Experts of a small language model: 946M tokens.
Below are experts of layer 2 (counted from 0) of a mixture-of-experts language model. Rows are named router (the router's row for the expert), gate (a neuron's input weights, with its number), up (a neuron's input weights, with its number) and show model dimensions 128-191. Each number is 500 + 50 x the weight over its row's rms, rounded and kept within 0 to 999. Numbers have three digits each.
Before each expert's rows: "mostly gets" lists some tokens that are sent to it at least half of the time. This comes from a sample of Wikipedia text that the model never trained on.

# expert 31
mostly gets: "now ", "Mand", "few ", "vic", "Lor", "months "
router:449570511488436471438435503443526528463487507439467573467499457442452500460460558537555568457563538461524424541512538522514538574455444575540572533550435470476515507404483411456470456512470512
gate0:536537494504604496459436558538413480590407560577481459540512485491529395547470510432482492521463543509429537586440550595544561464580618574460521397591533520503464486512486488579523582527492512
up0:542464417512534529484477533475487517569422572572527507540475421581500521489418522504443446527457493513402550524500562459501638467551518515544426447546562466414588498497565479541581450460499511
gate1:499494470589585507505575548585494479521463527470544446515503539531572472531611546426515494498580523592541489534458475427395567401482530624489492484456488477566499507527495464529532594502545472
up1:514557516526540605513519503474559466511552493463551435482505550510552473470597537400466525431571430526514504528541484426470517462442501542502406519470538504568480504530505467485560526542551459
gate2:426538499414429411508528523453551540500519518391446535540554442464458439455483477528487479444453483447516515546443448551504512497626580559434495582454465409496515481517513479520488437492537436
up2:425577381475523562500527516406470485537514439444475385489447493405564446483448483493463475510562459429480505481506418494458437482564503544587512468400503468577493522406508516490491443588491432

# expert 29
mostly gets: "son", "October ", ").", "ft", "vs", "Ok"
router:432574521449418495466401512443504538441515493428492564487506440453464528466431525551553560465535543441523427518492564504483518569459425561526556525562435456490511504436494425468487498504478530
gate0:557539505504445446584594478508445498488473477512443508555446500531522588527461503506463517485563500544494593536486493441373491392493553471502633525482548492507456580498420522498469520527520456
up0:534504442538473544630532484466394477558593574525557509499612461437572444570607451479511396519527421473545488472541437450473437500487457441519535562509504563378512487480561567484430452495453461
gate1:503515563597482477481420449493493503495473476568570479574541547499509526555489596493501507489505558393584529552506459540517476464586542426522450517472517521494611554527548500471459451564469536
up1:458482497471484459443585492520492447464505540559503459506575538521504508450496539494488515536541513484397542464383402472483482519627397490463495531574561393454486441478485457505477510493575540
gate2:489475501454443516498541414464526520517605429486517540470456475431542465462529491540440472421516539557504521524552481537495555451553443352425457597468495517535554501537440526554460536528518583
up2:537428487437446539584523346560535498532531421498473504476482489555479478392565508480519443509503571471545532463632492479570470486567456350425460443414514515534504621512458505520479461429524546

# expert 47
mostly gets: "a", "than ", "n", "er", "3", "b"
router:438584493482433471446416481465527539441485490457484568476491457431429485462433558551552571455541532462524422547508553530520526586434401564570563534533459462481520509435488422452477494506452528
gate0:483518464517551469427488531508437493555524596445425416475575567591565488530513535437485544458558482500545521402544485450534477387456545424567439561373473493589464417572523534470438466482445567
up0:532589519475438590530478556534487558507466461529486575491466462556402504529586540569459570474477457570542433570389589500505497420521544503443467505468417496489553416508465495497515441494472459
gate1:586465548491502469649531490497563465553608534545494430402494547513537495465518497507531499551452504424541497461541606463543483414583507504532444526501473514462530484496490511531412459470524557
up1:482519428461428506496589538501549527519527520448498518536327516473453489508495557569525481475564541594494507538544476489587539429503474451471491459463543610488421469524580462484474438474509475
gate2:489474383517452436636442623506489517519567496517496419578450461402577575475455540395482425489492475523537439447450486519513510496497411457454512510376553540558505618478610528535455523529404530
up2:632522443406476462567543547533479447457517422489563500524405500440473559534560495425513442520435483484569539484568429471565479547439534429502505485557520559597484550559509543542468507558425432

# expert 32
mostly gets: "e", "at", "tion", "W", "ation", "om"
router:424585499478424470459426495471502523433501502448479586478486438433457501461439533539534562460536541445543443541508566502500544580458416558542573535565462461478524511446496417464475497508471522
gate0:536429484545475533465558446531429410527510441573512506550569497552495461493527485490437385484475512490503483498487492583468424537477535502542449508443458510541421479510499567504418498394483533
up0:445379464503565512439489524547448444485551444564451518551556509475439457459448511402467499478556535539544564526608486499445612553562526446526526583470460553587521438530529562504466505507442456
gate1:515389494584509506477495554438544485527609496471530469451493521528541520475552386543576487592492553482421490370461349469453606492513482430504509483444483490567502515529507526568453459457397497
up1:473491467526632613556569451541578556574476463552535450418542577451461497448470486539509486500416521533528490482571556545504502485521571501552509527437576491466551499516454484491550437570439543
gate2:462489518469457489456594459620460445474571443573494441466460565450432543476528492588417417421563493461433361421520463499503452506565460475528462501410525582501454514551485479466448525595529462
up2:423522560536569501556446488408537517447519490414491492454495513507473542528433398501453540474551420531502546414460474537479494488519562478472522406428539487487590560524479569474517510536471461

# expert 9
mostly gets: "September ", "18", "their ", "17", "11", "ts"
router:439572513440423475455412492466508536437498500429466563477473458434443499441433539546533545445538561432523442540489542511493521576451417580529553530564465455503527511432480443473499488496452501
gate0:524568585513556521602451518439573511558593491567478485509512484507512507462442474429513435484495483458538525490481515420523437386533513393436465402476476456570433409489511485460546465560449559
up0:491518558474515482558498547494535524545457540554485520485492615491506472524509534524505482511563528546457541395516461436584469546421550540547434428515492421481454537495533505520458358428468552
gate1:552572520465467532573451407461622481551468467603456468608495619525552471474682560438503544496486441458438469527534475496518500538444499526506530493503509481433524491487410473473534475545604441
up1:444479570569491499561497522451445417541455494458515564554525463524516510514464566466409519507550521452547531389516508501512359421465621523455531520474478472396508525557551447403470470501441484
gate2:462577506487452432505506558511419594509516493497471564511460569595563464532518489465446447485546443576456518501558461463526534456369545422448503445405578539530558547511452501500465468481560459
up2:572432471560502604638649504430578527558491517533514497485430584505464463567423501481453509552512566447475545521491519459481551433452580441478487513467440585456474380529516421549563503547498547

# expert 4
mostly gets: "F", "the", "several ", "X", "would ", "its"
router:433567513465448480446416517443505540451500495445489555489481466473434501459440560540527550446538548457527421532516556505500538578444404564567560554580459451468498512443485404481481465519465522
gate0:496476524554596583432475576438494519487476523493491550515491505463562510536503481495520431494482477476482450420463491547487538434554553392566509640442543485436455498430497457478499452612479513
up0:574521381484469516431473492559401522531481480428602498522522517524477439534511423520470418552544474496517497515451492518452424482485466569546484511443470574464464491483548541471432487444440436
gate1:477405456439455547575490450433554423560524419487567436478523418494568442483406467480489554458527601473533454605418479497439547424430469431449468452476442363447535525534573517488474497553492468
up1:489485499470476555541460507449514595459545543533524483426469525473503518553462489460532496533514550482520533457439457511377550524539618496577514470507503458429482492525561524466476463524512568
gate2:543507433459468480559544546458549507529584482450485543469510505574461562497461548503457522492443503519477592435494503444491475478459539367477462510524518493387510596425467497452515384461516561
up2:484482435437526415501609463532501462512461428510361493612494576428504514544449458439490467433557528528500484488450412434478500503569494427502463504428543509475473571463442553529498540412462435